Below are experts of layer 2 (counted from 0) of a mixture-of-experts language model. Rows are named router (the router's row for the expert), down (a neuron's output weights, with its number) and show model dimensions 96-191. Each number is 128 + 24 x the weight over its row's rms, rounded and kept within 0 to 255.
After each expert's rows: "comes before" lists some tokens at least twice as common just after its tokens as in all text. This comes from a sample of Wikipedia text that the model never trained on. Tokens count by the router's weight.

# expert 23
router [ 63 126 147 129 114  99 138 132 123 120 113 112 134 148 123 135 124 114 162 125 114 122 126 155 153 144 135  94 120 148 117 125  95 104 164 101 114 141 169 112  78 101 149 136 121  89 149 157 126 141 145 145  92 130 159 108 113 108 115 152  85 157 153 118 125 135 119  89  85 104 142 137 128 112 115 123 139 131  83  99 100 132 146 101 116 117 172 108 120 102  92 160 107 167 131  92]
down0 [152 107 151 130 165 139 141 150 134  87 119 125 135  97 160 154 123 174 118 157 144 148 181 134 144 104  95 148 111  98  99 143 149 114 120 155 102 139  71 121  91 119 161 106 144 136 102 144 144 109  83 169 153 130  97 127 128 151 101 136 124 121 133 157 119 150  97 119 134 136 174  92 156 190 153 161 169 178 181 137 111  94 174 106 116  96 139 131 158 145 138 102 163 142 125 160]
down1 [125 150 108 151 126 130 145 115 171 146 121 149 113 103 148 139 124 119 169 135 126 113 143 133 156 115 158 125 114 187 130 154 131 108 100 125 149  68 181 137 118 156 166  99 143 125 104 135 160 145 105 122 161 141  99 131  92 105 121  95 155 139 133 122  90 139 117 144 109  66  69 151 156 106 130 133 181  74 115 111 147 153 122 110 140 136 131 143  99 116 112 136 126 115  83 154]
down2 [119 134 128 157 137 142 138 126 185 108  88 145 137 145  98 162 156 132  79 127 162 104 144  84 125 120 197 161 100 133 122 114 148 143 112 125 104 116 108  72 152 118 145 117 140 122 109 110 148 174 140 139 142 117 122 132  96 108 114 117 176 137 120 146 191  94 138 136 156 130 145 136 117 104 111 106 134 135 106 124 120 148 121 133 112 128 119 118 164 151  61 149 144  95 136 130]
down3 [133 105 153 129 136  78  92 125 162 113 115  89 122 119 165 134 151  84 111 177 151 127 148  73 127 102  86 134  81 129 115 110  98 160 147 121 136 129 139 121 140 169 131 106 145  97 143 137 130 124 166  99 137  78  82 190 116 119 123  96 118 113 132 134 144 131  98 126 121 123 120  91 166 131 141 158  97 131 130 141 115 141 153 161 130 114 138 189 103 130  94  99 168 168  85 118]
down4 [105 149 113 175 103 136 152 139 145 151 128 132 143 113 139 103 127 126 148 109 141 104 152 136 147 139 140 127 146 149 142 129 122 161 131 124 114 139  76 152 146 108 172 178 112 138 148 122 146 125  91 115 103 147 116 122 108 128 138 102 134 136 151 106 130 128 153 127  92 124 138 124 116  72 110 136 145 121 124  73 149 108 117 112 124 151 101  81  89 130 149  93 140 115  95 100]
comes before: " |", " |\n", ";", " %", " Votes", " Candidate"

# expert 27
router [109 125 136 147 134  91 139 114 128 116 117 111 125 104  84 137 158 170 123 162  79 140  98 122 100 159 104 116 121 113  98 178 140 127 155 135  97 159 157 114 101 172 149 115 128 148 169 133 114 119 125 105 102  94  91 142 121 190 149 116 120 122 138 163 143 120 139  90 141 143  92 123 112 136 141 113 123 125 117 119 105  86 168 114 145 149 121 121 139 153 155 139 144 122 121  92]
down0 [142 152  88 162  94 129 171  91 107 121 125 167 128 123  82 165  77  96 141 129 140 164 146 123 149  92  99 164 115 149 119 121 131 176 163 120  88 148 118 121 162 121 148 104 121 122 190 167 119 153 123 149 164 128 139 139 129 137 122 172 123 110 155 113 145 122 133 135 135 151 116 124 126  93  80 104  85 117 100 114 135 124  92 124  98 119 137 138 167 127 129 117  98 113  83 126]
down1 [141 141 126 149 112  97 120 103 113 111 132  94 107 132 144 126 108  89  99 102 102  89 150 100 130 138 122 129 182 145 136 126 136 126  97 137 124 131 126 134 110 110 115 159 174 123 161  93 125 107  90 161 148 137 134 131 126 138 122 150 108 129 136 175 145 116 116 165 155  92 116 128 106 180 120 143 146 155 128  91  98 155 148  94 168 128 123 126 146 101  98 130  97 155 117 124]
down2 [ 87 107 151 137 155 132 120 138 105 168 106 121 147 141 153 172 147 122 136 127 138 128 130 146 136 156 122 138 132 150 141  82 111 142 185 128 132 161 134 135 114 113 121 126 137 120 181 113 116 114 130 143 121 165 131 115 103 136 112 145  98 147 116 160 133 125 105 140 127 132 121 111 122  95  83  86 155 136 131 101 131 138  81 110 139 104 157 135 138 139 118 102 135 137  58 131]
down3 [160 153  98 160 151 111 103 139 124 123 112 136 161 102 152 111 160  94 126 135 151 160 146 160 154 133  87 154  88  96 153 132 110  71 109 138 152 142 149 108 168 162 120 111 154 132 175 137  95  96 120 107 127  70 125 119 162 152 164 130 168 126 173  85  83 123 146 137 126  94 128 136 114 115 141  84 125 118 140 142 160 148 165 148 173 107 134 138 118 146 186 124 123 124 174 162]
down4 [141 158 145  69 158 103 165 162 184 108 101 159 183  98 166 113 133 124 127 147 111 117 101 135 130 122 131  99 138 142 139 166 149 143 142 118 137  85 148 142 141 134 120 154 126 170  92 105 117 104 103 116  94 114 171 106 128 147 140  93 116 157 106 113 152 141 135 111 116 160 152 114 125 145 133 181 146 149 143 113 103 120 130 151 141 124 142 138 114 132 113 135 177 124 129 134]
comes before: " ", " |", "201", "202", "200", "0"

# expert 21
router [113 123 112 154  99 180  99 107  76  86 172 154  88 141 141 139  60  97 144 102 168 123 123 163 165 109 124 130 125 137 148 120 116 119 135 124 159 133 121 138 155 152 121 110 112 114 115 136 116 101  93 108 132 131 124 142 111 177 133 105 108 163 120  94 144  98 130 120 125 138 149 132  80 122 173 125 121 117 175 159 162 101 103 129 136 123 109  99 125 134 142  76 104 126 109 146]
down0 [149 151 166 125 161 123 143 144 102 109 124 137 125 161  97  80 128 128 138  92 100 107 116 131 139 167 171 150 121 102  56 120 165 121 142  88 124  91 103  92 183 173 170 130 142 122 171 120 129 146 116 101 143 153 155 124 133 142 148 117 137 135 158 135  91 102 121 193 120 131 141 120 152  57  74 167 130 152 116 115 104 104 116 119 103 103 118 124 145 126 104  96  88 131 121 107]
down1 [144 157 112 119 122 134 148 157 166 161  71 125 113 159 133 128 118 125 136 115  80 122 119 150 123 117 114 174 126 149 122 137  91 113 123 116 138  93 141 133 120 138 120 147 155 105 130 169  97 175 115 111 107  76  77 140 113 141 141  85 144 134 131 175  91 172 143 137 150 130 131 128 142 145 122 140 130 124 102 123 121  63 135 104 127 110 135 133 143 114 111 102 131 159 137 138]
down2 [107 171 132 129  86 101 108 143 122  99 158 106 129 124  96 132 127 130  83 109 132 119  92 112 123  86 117  94 105 169 110 128 138 117 121 132 137  97 113 123 150 171 114 170 132 137 111 141 142 162 101 134 169 127 129 107 108 143 153  90 117 161 103 118  68 103 134 157 137 142 122  95 154 168 103  93 129 128 125 127 112 116 104 120 124 154 142 146 109 173 117  95 148 116 149 153]
down3 [105 152 114 102 141 120 149 125 139 147 118 139  91 101 106 130 155 131  91 122  86 115 161 122  80 129 113 170 105 139 139 160 117 163 115 150 144 152 122  92  65 146 150 142 152 133 146 153 156 143 118 132 159 151 164 104 140 145 181 112 107  88 119 142  96 166 146 132 125 103 153 141 171 111 143  94 148 137 113 133 170 125 111 122 123 138 131 114 159 135  76  80 127 160 110 112]
down4 [154 159 122 133 206 128 124 131 116 136  68 110 118 122 118 131 162 137 127 108 112 129  81 160 150 115 133 118 131 118  80  74 139 112 141 150 163 159 148 176 166 126 124 173 119 131 112 121 119 154 121 130 129 152 114 122 106 103 104 108 109 178 123 114 122 148  77  84 140 165 156 117 135 176 110 117 114 127 126  98 125 121  99 135 122 151 114 100 166 139 112  87 144 112 121 170]
comes before: " of", ",", " in", " to", " and", "."

# expert 25
router [ 89 148 146  82 105  98  89 163 122 149 117 103  96 122 121  76 120 119 128 137 124 151 110 173 112 105 114  87 125 125 121 118 123  62 145 134 108  90 117 101 122 149 131 126 158 108 135 104 102 146 159 171 129 130 150 108 166  98 151 143  76 139 137 132 113 151 115 107 121 145 113 133 122 121  95 127 138 104 153 102 126 141 144 153 148 100 152 152 173 159 144 144 152 167 152 121]
down0 [117 116 128 110 114 143 121 153 171  97 160  87  95 102 164 120 188 106 145 111 146  92 137 112 117  94 138 117 141 132 117 106 127 118 121 155 173 100 106 153 133  92 107 110 108 148 117 143 121 127 132 131 129 153 112 143 143  75 126 106 149 128 119  96 118 120 151  99 152  96 135 154 127 148 136 132  69 128 105 160 163 127 122 145 156 120 113 177 119 133 154 181 164 120 119 176]
down1 [116 139 137  95  94  97 131 134 117 115 107  74 185 156 114 101 142 145 164 169 143  86 131 103  96  66 148 112  88 221 129 123  86 149 141 114 112  99 136 163 130 151 139 148  93 110 114 112 155 171  95 134 115 141 108 102 134 144 133 133 153 180 124 135 138 181  91 143 144  95 111 132  85 123  89 121 137 119  74 123 123 116 112 125 119 108 121 148 144 131 147 142  95  85 141 130]
down2 [136 132 102 129 117 135  88 124 112 128 152 119  91  92 151 143  96  42 149 125 110 138 131 160  93  79 130  90 154 148  92 118 133 134  90 163 161 116 158 125 131 103 111 111 169 137  79 137 120  94 135 149 142 155 125 111 109 118 107 133 141 123 120 129 180 137 101 141 144 101 140 121 146 109 109 121 112 105 121  98 116 135 127  90 143 153 108 130 141 116 103 121 149 124 151 139]
down3 [112  91 130  77 118  81 110 128 100 107  91 105 105 127 136 143 144 134 168 136 121 125 147 149 173 133 138  97 140 128 110 122 125  89 125 161 129 146 127 114 148 151 121 155 128 156 114  93 133 166 128 144 127 102 124 116 153 161 135 110 161 111 127 124 138 110 129  95  65 108 126 105 127 100 110 153 115 156 143 128 118  69 117 141 128 131 143 136 122 155 147 155 122 131  92 157]
down4 [103 119 128 145  93 151 152 111 117 137 110 124 148 124 153 122 113 104 169 150 142 139 125  89 150 122 113 165 114 104 200 163 108 104 106 122 117 117 171 119 113 104 138 113 149 121  99 150  91 128 158 129 125  98  82 164 134 168 155 142  85 173 106 130 150 126 117  76 125 153  82  93 158 129 126 136 149 142 163  93 109 102 134 138 102 125 164 167 145 121 105 122 146 138 121  82]
comes before: "-", "The", "|", "===", "==", " -"

# expert 16
router [103 147 105 129 117  93 140 124  74 100 140 129 113 119 141 130 102 140 101 110 118 138 157 104 155 157 132 122 138 129 110 149 145 117 106 139 133 142 126 119 158 130 121 135 155 129 152 140 143 125 162 131 125 122 154 163 132 142 123 137 157  68 132 132 120 120 163 162 141 140 120 173 167 128 136 108 152 133 154 148 149 112 107 121 119 129 114 115 180 128 108 114 142 128 186 172]
down0 [151 131 138 122 119 124 114 112  86 133 102 167 112 161 125 114  82 158 118 115 105 110  73 123 134 153 116  97 102 135 109 149 111 117 143 131 174 104 111 128 165 109 136 183 115 140  98 148 123 113 111 104 160  93 154 120 130  97 148 109 104  93 172 120 131 162  92 108 140 115 119 107 109 123 118 161 121 106 135 124 157 147 145 113 173 169  93 118 152 127 170 106 142 110  92 143]
down1 [140 149 169 115 113 117  92 129 147  89  89 154 101 158 128 135 105 122 142  97 116  87 135 118 172 159 151 113 126 154 103 128 106 119 126 126 124 143  91 115 110 121 153 121 143 134 143 186 142 136 145 151 149 113 133 138 136 140 160 191 173 124 129 102 126 152 123 104 146  84  73  97 179 136 121  94  91  95  95 115 163 163 102 163 164 164  91 107 112 112 113 123 156 129 110 161]
down2 [120 108 135  70 185 142 126 129 119 156 109 156 129 119 132 128 121 188 107 118 111 103 162 211  71 103 103 139 114 149 127 146 106 117 139 128 118 121 128 124 145  99 136 128 132 122  86 101 108 155 124 121 139  96 130  75 128 117 122 104  72 123 141 145 134 136  92  51 147 116 132 191 142 152 110 142 144 118  98 167 157 126 164 112 130 138 161 140 146 177 173 124 151 124  85  74]
down3 [128 153 109 115 184 108  84 162 114 136 117 123 100 180 152 142 112 127 129 122  97 145 155 163 129 133 103 102 215 131 124 141 153 131  99  87 131 162  85 141 170 135 158 147  84 103 106 153 151 140 124 125 124 118 106 108 122 136  87 115 125 134 111 142 144 144 126 133 129 150 107  99 142 108 119 113 143 171 107 140 153 112 141 158 160 121 129 172 136 100 151 134 117 145 128 136]
down4 [133 134 127 129  99  97 144  85  92  76 128 154 137 156 147 151 122 120 122 157 177 161 166 149 101 134 105 166 109 162  98 138 124 114 188 159 141 138 119 125  89 149 132 132  84 108 111 130 108 128 111 137 136  81  83 130 150 134 150 108 152 127 105 149 124 170 153 111 125 110 145 127  84 116 170  81 103 132 112 115 141 120 138  96 174 147 100 138 154 134 116 156 118 111 143 129]
comes before: " the", " a", " to", " his", " that", " her"

# expert 6
router [135  87 158 125 129 100 173 122 155 153 148  81 145 118  85 133 126 152 132 150 143 119 134  82 124 143  99 142 124 136 115 123 132 150 147 104 123  84 111 114 145 157 149 101 123 136 171 193 121 119 133 117 165 100 114 153 115 102 160 156 129 148 117 143 197 122 159 113 115 107 134 109  88 127 156 154 103 117  89 159  87 121 146 135 152 122  76  89 128 136 144 173 191 152 122  87]
down0 [152  98 162 125  85 135  90 134 126 140  94 173 134 127 153 116 167 165 140 106 111  98 141 162  79 103 133 130 143 103 111 127 148 120 109  97 135 143 138 148 118 122 153 102 114 187 156 180 115 156 135 139 109 153 145 107 137  91 161 149 156 160  80 146 123  79  58 149 106 167 142 124 119 118 117 121 107 157 131 136 118 119 136 160 123 129 137 141 102 129 121 117 103 122 106  96]
down1 [ 99 130 187 129 128 105 133 119 116 120 115 122 182 161 129 156 169  91 136 156 136 162 102 126 101 139 140 114 155 153  81 116 116 110 122 106 119  86 143  83  93 104 155 147 158 134 144 172 151 162 148 120  59 145  99 151 111 117 114 108  77 170 129 140  84 107  94 192 128 135 119 153 118 128 139 142 140 176 143 126  99 170 154 115 131 147 134 111 127 125  80 157 109 127 142 133]
down2 [140 163 107 141 154 152 138 126 135 146 192 121  95 141 134 131  91 106 140 149 119 123 167 124  97 172  81 141 116 113 142 145 150 168  98 134 121  93 118 140 153 187 116 141 156 105  70 113 145 122 103 118 105 149  89 147 129 173 107  91 110 148 155  96 146 145 104 114 160 129 136 149 114 149 128 140 114 101 135 161 116 127 169 142 145  94 141 150 141 119 122 126 127 143 151 153]
down3 [ 67 147 106 144 145 134 101 105 142 125  72 125 113 142 115 131 123 116 108 126 115 169 105  84 180  96 149 135 105 149 118 148 129 141 119 135 175 153 147 133 135 135 136 154 155 156 133 130 101  98 143 114 165 131 134 144 125 132 130  88 155 147 160 132 135  95 119 107 105 130 130 134 107  97 114 106 119 128 144 127 115  90 128 103  95 128 141 137 162 141 118 129  86 103 144 100]
down4 [150  97  93 105 110 146 111 152 125 140 141 194  91 173  79 138 107 151  79 140 115  53 149 100 114  94  93 128 142 113 132 139 109 125 101 129 152 155 125 120 158  91 148 126 132 157 111  91 106 123 155 128 130 162  95 113  98 150 117 103 130 118 108 129 138 138  72 124 122 149 116 153 135 145 153 150 128 121 105 130 123  82 125 142 108 161 128 127 127 130 117 161 109  92 112 104]
comes before: " ", " |", ".", "0", "–", "1"

# expert 14
router [113 148 151 107 126 150 137 131 134 130 125 143 152 169 162 110 149 139 149 135 142 100 127 134 148  79 145 117 107 171  98 107 137  99 122 126 139 102 133 119 144 140 125 117  69  82 116  82 124 179 118 156 136 169 119  84 135 133 143 126 105 100 137 112 112 110 109 159 123 115 138 134 123 128 138 126 146 163 145 103 130 116 109 126 151 152 105 108  63 156 127  95  79 115 179 134]
down0 [114 142 131 109 158 119 120 100 135 124 142 131 154  91 146 145 139 114 137 135 141 120 132 114 160  86 119 169  64 162 148 150 135 137 123 143 116 105  80 167 164 111 117 132 152 129 130 142 120 162 123 127 130  75 157 136 144 113 130 120 175 113 135 110 152 104  98 103 119 139  99 107 100 120  91 124 107 178  95 125 131 156 172 106 152 111 149 150 129 115 134 113 163 107 126 107]
down1 [111 143 167  98 126  76 110 121 172 168 166 135 112 130 146 151 194 140 131  89 143 114 142 153 151 126 153 129 122 163 118  86 163 158 136  88 151 163 142 181 113 183 114 129 169  96 108 131 113 107 113 106 153 111 146 148 130  90  97 101 173 160 118  96  70 117 202 149 105  91 156 107 105 160 149 131 124 134 162 130 129 135 124 139 106 108 143 121  92 164 103 104  77  89 152 170]
down2 [133 108 106 114 126 121 101 129 116  96 130 136 156 147 171 109 139 127 110 148 149 143 154 116 138  97  93 115 103 159 125  82 137 144 111 110 143 114 128 130 124  97 168 101 142 129 159  93 120 157 128 147 163 153  75 111 115 123 102 124 139 176 100 162 170 128 118  75 101 163 159 129 119 149 129 138 167 130 161 150 193 126 112 147 113 124  84 134 130 118 119 113 158 170 124 185]
down3 [122 103 142 151 121 124 169 146 120 139 117 110 130 117 100 133  83 112 123 134 115 174 125 109 135 107  95 154  87 142 127 135 104  42 116  98 138 124 109 140  99 134 109 131  95 122 119 140 133  94 102  95 109 119 138  87  95 115 100 133  96  92 157 130 155 164 145 135 148 120 100 149 130 168 113 125 110 171 128 107 149 129 141 164 125 139 124 113  86 155  83 115 109 139 123 125]
down4 [104 146 101 119 129 122 112 146 135 131 173  97 148 127 132 135 158 115  88 142 102 110 161  89 124 135 125 141 137 117 123 126 135 107  76 109 130 136 134 130 148 169 107 147 176 164 155 148 107 123 104 159 107 103 105 183 159 156 152  97 145 129 125 126 128 107 111 147 152 102 152 145 123 102  89 134 112 128 153 108 124 149 163 161 149 157 122 152 174 134 109  70 139 150 115 130]
comes before: "-", " by", "=", ":", " to", " in"

# expert 8
router [128  95 132 126 106  92 149 112 179 136 166 102 170 138 105 136 117 158 127 159 127 104 125  94 133 104 140 139  88 138 100  94  95 165 159 135 139 145 128 164  96 137 101  88 127 162 153 143 104 130 125 107 156 138 101 180 116 140 140 118 115 128 121 128 147  88 172 117 144  78 116  98 101 135 165 109 113 121 123 143  91 137 142  88  92 131  80 117  96 152 117 155 184 110 119  96]
down0 [134 124 121 165 163 146 105  98 135 118 121 143  75 118 102 102 137 147 115  80 107 128 151 141 155 137 140 122 120 160 121 131 104 132 141 106 113 138 100  94 162 106 146 171 108 124 143 132 150 150 133 146 152 153 153  94 156 133 112 151 112 133  95 169 145 183 137 171 130 131 154 102 121 152 142 115 123 182 107  68 111 151 162  85 148 179 137 132 139 120  69  82 169 173 105 145]
down1 [161  86 130 148 102 126 138 109 114 114 153 154 122 133 143 125 117 147 133 106 141 128  92 131 169 123 146  94 115 136 132 103 156 122 106 135 112 120 118 142 123 145 136 118 140 133 174 115 146 150 156 168 145  97 109 156 150 135  99 159 180 121 173 156 141 133 175  80 158 115 118 129 113 126 100 121 164 123 106 112 116 157 152 152  87 119 124 149 167 135 126 130 147 103 108 127]
down2 [107 127 141 122 125 157 166 131 172 110 134 111 146 102 111 167 101 116 165  80 119 115 142 168  81 144  86 124  92  92 135  80  96 123 153  79  91 158 108  98 133  99 107 125 140 144 130 182  83 142 134 146 138 121 122 116 163 154 115  96 160 162  77 123 140  79 135 119 160 129 116 163  96 132 105  80 100 113 155 114 137 123 120 144 156 137 120  78 179 134 122 156 153 160 118 105]
down3 [133 106 141 141 151 142 108 169 102 109  91 181  97  97 149 140 156 115  91 139 111 125 120 129 171 138 142 149 118  97 139 133 153 171 150 174 130 126 129 113 102  90 136 112  86 152 129 148 136 133 119 152 141  94  76 174 156 136  94 116 138 130 114 136 137 157 141 101 127 144 124 142 186 147 136 168 115 163 156 167 117  95 133 141 172 162 135 118 132 152 150 202 102 135 158 148]
down4 [122  92 111 151 126 128 141 129 135  91 111 136 141 135 131 108 109 123 135 192 126  76 149 123 157 133 135 108 144 156  95 133 121 122 129 146 132 121 119 104  86 139  98 152 128 124 115 101 154 129 148 138 144 133 125 117 150 150  84 147 145 169 159 108 169 108 109 111 106 169 150 142 134 118 108 165  99 116 124 156 120  99 106  97 137  90 112 130 120 102  87 155 144 160 116 120]
comes before: " ", " |", "0", " |\n", "%", "1"

# expert 20
router [127 130 145 138 118  99 148 141 106 130 112 116 151 124 113  92 117 137  90 129 102  88 107 107 110 113 120 125 159 124 144 159  88 100 143 160 151 110 119 121 192 128 116 126 124 134 148 143 114 133  90 133  80 164 130 111 177 129 180 174 104  93  87 129 110 123 106 130 103 109 129 149 157 136 150 131 154 150 149 151 119 150 144 107 130 165 103  71 137 118 151 158 132 125 153 137]
down0 [149 111 126 195 124 143  95 111 114 147 127 157 133 104 160 123 109  96 130  86 130 110 157  97 139 157  89 118 127 146 129 130 126 106 137 125  99 132 132 122  98 144 143 126 123  94 101 127 124 163 104 115 121  71 103 123 121  95  94  87 128 140 144 113 169 168 175 118 112 146 137 136 161 123 171 120 139  77 158 111 140 124 141 128 117 136 124 179 136 101 114 135 142 141 118 111]
down1 [ 71  85  97 137 120 129 131  59 148 173 123 193 182 116 138 100 135 128 100 136 101 133 136 150 105 171 114 161 131 117 148 103 102  64 154 154 138  89  82 133  93 111 118 146 137 137 101 146 146 147 146 149 150 141 121 130 161 120 112 123  90 128  94 103 179 107  84  94 149  66  44  73 148 108 119 133 130 136 129 120 130 139 120 120 110 135  79 128 100 106 158 118 172 104 129 124]
down2 [147 182  42 126 145 128 104 131 115 138 101 133 111 129 111  84  96 160 127 149  97 106 101 126 128 100  79 155 144 140 124 138 142 112 115 103 121 117 127 146 100 106 167  91 136  90 137 155 168 167 141 113 137 132 109 179 143 119 115  85 144 128 167 137 127 124 146 160 141 122 144 115 140 173 129 129 149 140 106 157 143 109 130  95 128 139  83 104 134 143  96 128 157 147 115 170]
down3 [126 130  93 128 129 147 140  88 104 129 138 145  66 126 129  92 123 121  99 141 125 112  92 161 118 113 122  86 130 154 113 133 132 130 108 165 123 124 129 142 154  92 143 120 137 141 135  93 111 140 127 133 138  91 128 167 136 167 116 106 134 141 138 145 142 128  96 123 150 122 125 121 149 143 130 128 116 154 122 114 165 167 156  73 142 141 152 111 120 143 162 181  86 137 130 158]
down4 [165 100 153 135 130 127  50 120  99 164 129 100  87 126 136 145  80 109 152 197 157 150 134  81 148 115 150 117 144 134  93 163  99 140 130 115 122 162 176 146  79  86 121 144  86 134 109 154 168 126 119 124 151  99  83 139  90  84 113 162 102 151 130 105 148 150 101  88 141 156 163 119 119 127 120 139 125 123 154 142 102 127 107 132  76 126 109 116  84 101 108 130 140  80 177 126]
comes before: " a", " was", " the", " been", " is", " he"

# expert 11
router [149 126 105 162 112 124 101 119 164 132 173 121 159 161  98 100 126 116  92 140 184  94 122  94 120 144  85 126 133 135 143 103 110 126 121 111 175  79 120  94 151 112 127 139 116 139 124 145 150 116 123 108 157 123 158 142 120 150 122 146 126 146 114 128 110 130 125 157 135  72 115 158  98 124 166  71 145  92 134 149 125 134  87 116 102 123 160  95 125  75  80 118  87 109 149 159]
down0 [159 156 126 164 133 104 127 127 118 139 147 117 164 133 158 149 162 141 133 181 144 107 153 129 125 122 135 103 162 124 135 148 150 130 142 114 125 130 112 101 130 111 153 132 130  75 158 140 120 145 125 114 156 137 125 134  96 160  98 142 114 142 146 139 120 127  96 165 100 145 135  98 122 106 137 170 101 168 133 169 121 129 129 128 132 161 132 135 104 116 168 133 100 101 136 167]
down1 [139 153 126 122 103 147 147 107 111 122 164 115 166 159 134 114 125 142 140 113 112 169 142 132 119 117 114 160 193 136  89 109 116  97 148 147 143 138  92 114 102 145  92 135 171 143 140  86  97 106 142 152 140 133 135 155 102 119 149 121 123 155 110  79  94 154 148 131 143 130 182 158 112 134 106 107 144 141 140 108  96 131 169  66 163 136 113 167 165 179 166 116 129 104 116 162]
down2 [ 88 126 123 114 126 158 143 135  96 152 119 145 121 109 122 141 135 184  97 148 136 106 127  96 143 153 129 147 115 127  91 161 167 157 102 134 126 157 108 129 181 131 101 115 143  98 144 145 150 137  96 121 158 183 134 117 114 144 161 138 169 125 168 110 171  81 148 125 121 165 133 110 144 170 143 140 131 165 132 142 107 150 145  91 114 135 141 202 127 151  91  94 127 113 129 136]
down3 [139 127 145 102 153 161 104 148 162  76 140 140 138 140 111  81 133 128 107 121  78 172 106 103  98 116 152  99 124 120 167 109 187 166 106 155 108 134  92 105 126 113 117 141 110 158  84 150 120 105 134 164  80 141 141  91 135  77 105  64 129  99 107 142 113 129  60 125 109 160 137 154 112 147 117 165 133 118 141 126 105 164 124 131 144 152 118 136 147 148 146 106 117 141 136 104]
down4 [195 136 145  97 124 156 109 164 138 124 111  64 133 166 145 133 156 153  87 121 147 135  82 122 132 109 113 126 128 132  96 157 161 144 145  86 163  99 112 117  88 135  77 115 137  90 152 122 155 130 100 122 113  87 139 134 152 160  98 154 122 111 142 157 160 167 160  85 135 161  88 121 100 110 130  83 151 134 134 129 111 132 147 135 135 143  66 113 111  86 153  92  91 135 135 125]
comes before: " ", " to", " May", " August", " April", " January"

# expert 10
router [ 98 142 114 136 172  91  98  84 147 130  81 105 133 135 112 113  85 118  95 141 149 103 160  92 109 161  90 168 119  93 132 135 111 101 119 110 113 118 119 137 122 103 109 102 118 136 141 143 115  86 122 106 123 117 139 111 120 117 116 155 162  87  80 116 117 183 179 157 148 112 129 144 166 156 152 166 123 127 158 146 105 123 109 127 168 126 119  99 160 137 102 136 172 130 167 143]
down0 [141 111 113 104 125 117 122 127  82 178 112  72 121 134 158 139 144  87 132 161 136 154 119 117  88 118 109 160 124  83 124 120 141 127 137 161 101 123 143 145 123 136  97  99 127 132 142 154 160  90  93 119 167 114 141 153 145 143 115 163 163 172 120 161 111 150 133 114  76 133 128 150 133  98  81 150 161 159 141 158 110 157 170 155 135  98 120 144 154 123 132 148 122 133 178 128]
down1 [130 119 138 106 160 169 116 104 121 115 106 113 152 126 147 128 153 122 114 155 137 110 144 173 101 155 158 155 142 106 131 131 170 123 100 117 147  96  66 139 111 148 156 117 108 133 106 156  98 104 125 150 144 166 170 147 139 133 158 155 135 155 112 146  79 126  68 110 136  83  98 151 126 168 132 108 150 131  93 133 124 131 127 125 133 153 126 126 135 133 109 135 111 113 142 124]
down2 [121  94 144 156 147 132 124 150 109 148 103 122 152 139 137 133 129  93 124 133 160 199 117 116 112 112 135 150  91 105 156 138 130 123 124 104 177 159 140 125 127 144 148 135 123  83 147 128 135 132 124 156 110 164 108 131 159 120 133 167 127 150 140 165 140 177 120 149 115 104 161  96  95 111 129 156 124  92 140  99 132 117 123 141 161 114 127 132 136 148 102 115 109 112 138 105]
down3 [164 110 102  94 144 143 139 131 151 118 122 175 150 110 118 118 118  90 135 104 110 130 133 114 130 116  94 114 140 120 136 171 158 104 140 113 135 111 130 123 119 133 158 144 148 141 126 117 118 120 155 116 126 121  93 121 104 116 124 115 143 140  88 108 123 162 113  95 104 142 173  98 153 118 118 120 129 124 151 140 127  91 153 120  78 112 138 115 108 139 168 150 104 175 142 135]
down4 [ 90 112 163 108 178 129 118 127 129 159 111 150 157 131 109 132 154 141 123 108 138 142 113 132 125 127 169  99 162 124 139  95 164 146 124  70 111 113 120 148 148 100  85 123 115 117 107 113 167 165 171 106 132 136  70  93 148 123 148 119 119 130 131 116  98 115 100 126  75 110 140 143 124 148 118 122 137  98 162 107 128 135 143  75 116 179 137 178 154 131 145 104 175 155 131 114]
comes before: " the", " a", " his", " its", " an", " their"

# expert 24
router [115 126 163 147 144  93 179 116 139 121 162 127 158 160 136 119 139 128 120 123 150 111 124 105 138 133 136 125 142 167 121 122 155  97 151 138 117  84 110 141 148 158 153 108 116 143 142 109 166  87 160 123 141 103 120 161 127 101 162 132 150 143 124  80 146 167 176 136 160 124 137 126  99 142 153  86 130 100 112 166 126 165  96 137 153 143  94 173 130 103 135 132 159 108 141 118]
down0 [129 141  87 187 144 143 141  91 176 138 104 139 135 140 164 129 126 123 116 160 138 144 112 109 154 143 129 167 133 113 123 110 107  80 152 105 159 193 132 129 126 144 129 114 139 137 136 104 127 128 101 154 153  81 135 134 116 129 152 130 154 184  95  71 120 105 149 103 121 116 186 120 116 132 160 103 127 128 127 128 155  87 128 158 100  77 162 103 120 149 106 139 121 116 132 129]
down1 [131 155  78  95  84 120 122 124 113 132 123 139 179 136 150  98 105  91 135 119 122 108 164 130  99  98 143 116  68 121 164 131  88 128 142 115 129 122  84 134 129 112 112 121 137 126 118 134 134 143 141 130  83 144  99 147 123 116 138 140 121 132 159  91 151 127 150 107 120 140 172  91 156 141 161 132 108 126 134 115 138 186 113 131  96 126 117 121  95 157 133 126 137 138 103 127]
down2 [139 102 152 120 106 112 101 124 124 118 125 115 145 151  83 110 141 108 163  96  75 130 109 160 137 110 120 152 109 126 118 144 113  95 156 111 144 152 116 156  98 138 127 179 113 137 147 137  86 174 146 114 115 163  95  81 113 104 125  98  98 120 142 122 132 150 155 144 110 110 109 123 133 149 143 110  91 134 132 134 116 135 116 134 158 104 173 111 108 130 144 166 128 137 138 123]
down3 [124 169 109 134 151  59 131 157  94 113 113 143 109 122 105 111 150 126  84 161 116 117 138 129  82 101 121 132 154 127 130 161 127 100 145 127 110 113 105 137 148 138 151 121 141 118  96 143 160 112  97 161 122 144 111  83 109 132 129 166 146 132 124 115 105 128 143 134 146 146 142 113 112 130 129 111 127 115 139 152 139 181 124 165 123 149  84 157 207 145 179 140 157 124 109 156]
down4 [108 104 113 106 110  70 138 108 122 113 102 116  98 152 160  71 127 136 162 111 152 128  79 118 135  78 172 113 169 122  77 143 149 139 113 129 131 119 123 141  82 134 111 135 103 133 157  98 102 124 160 155 117 152 123 105 163 117 192 143 127 136 103 138 160 127 147 123 105 160 112  74 151 126 118 142 139 141 167  98 119 119  97 128  87 140 125 158 148 127 127 129 169  98 128 104]
comes before: "201", "200", "202", "199", "1", "198"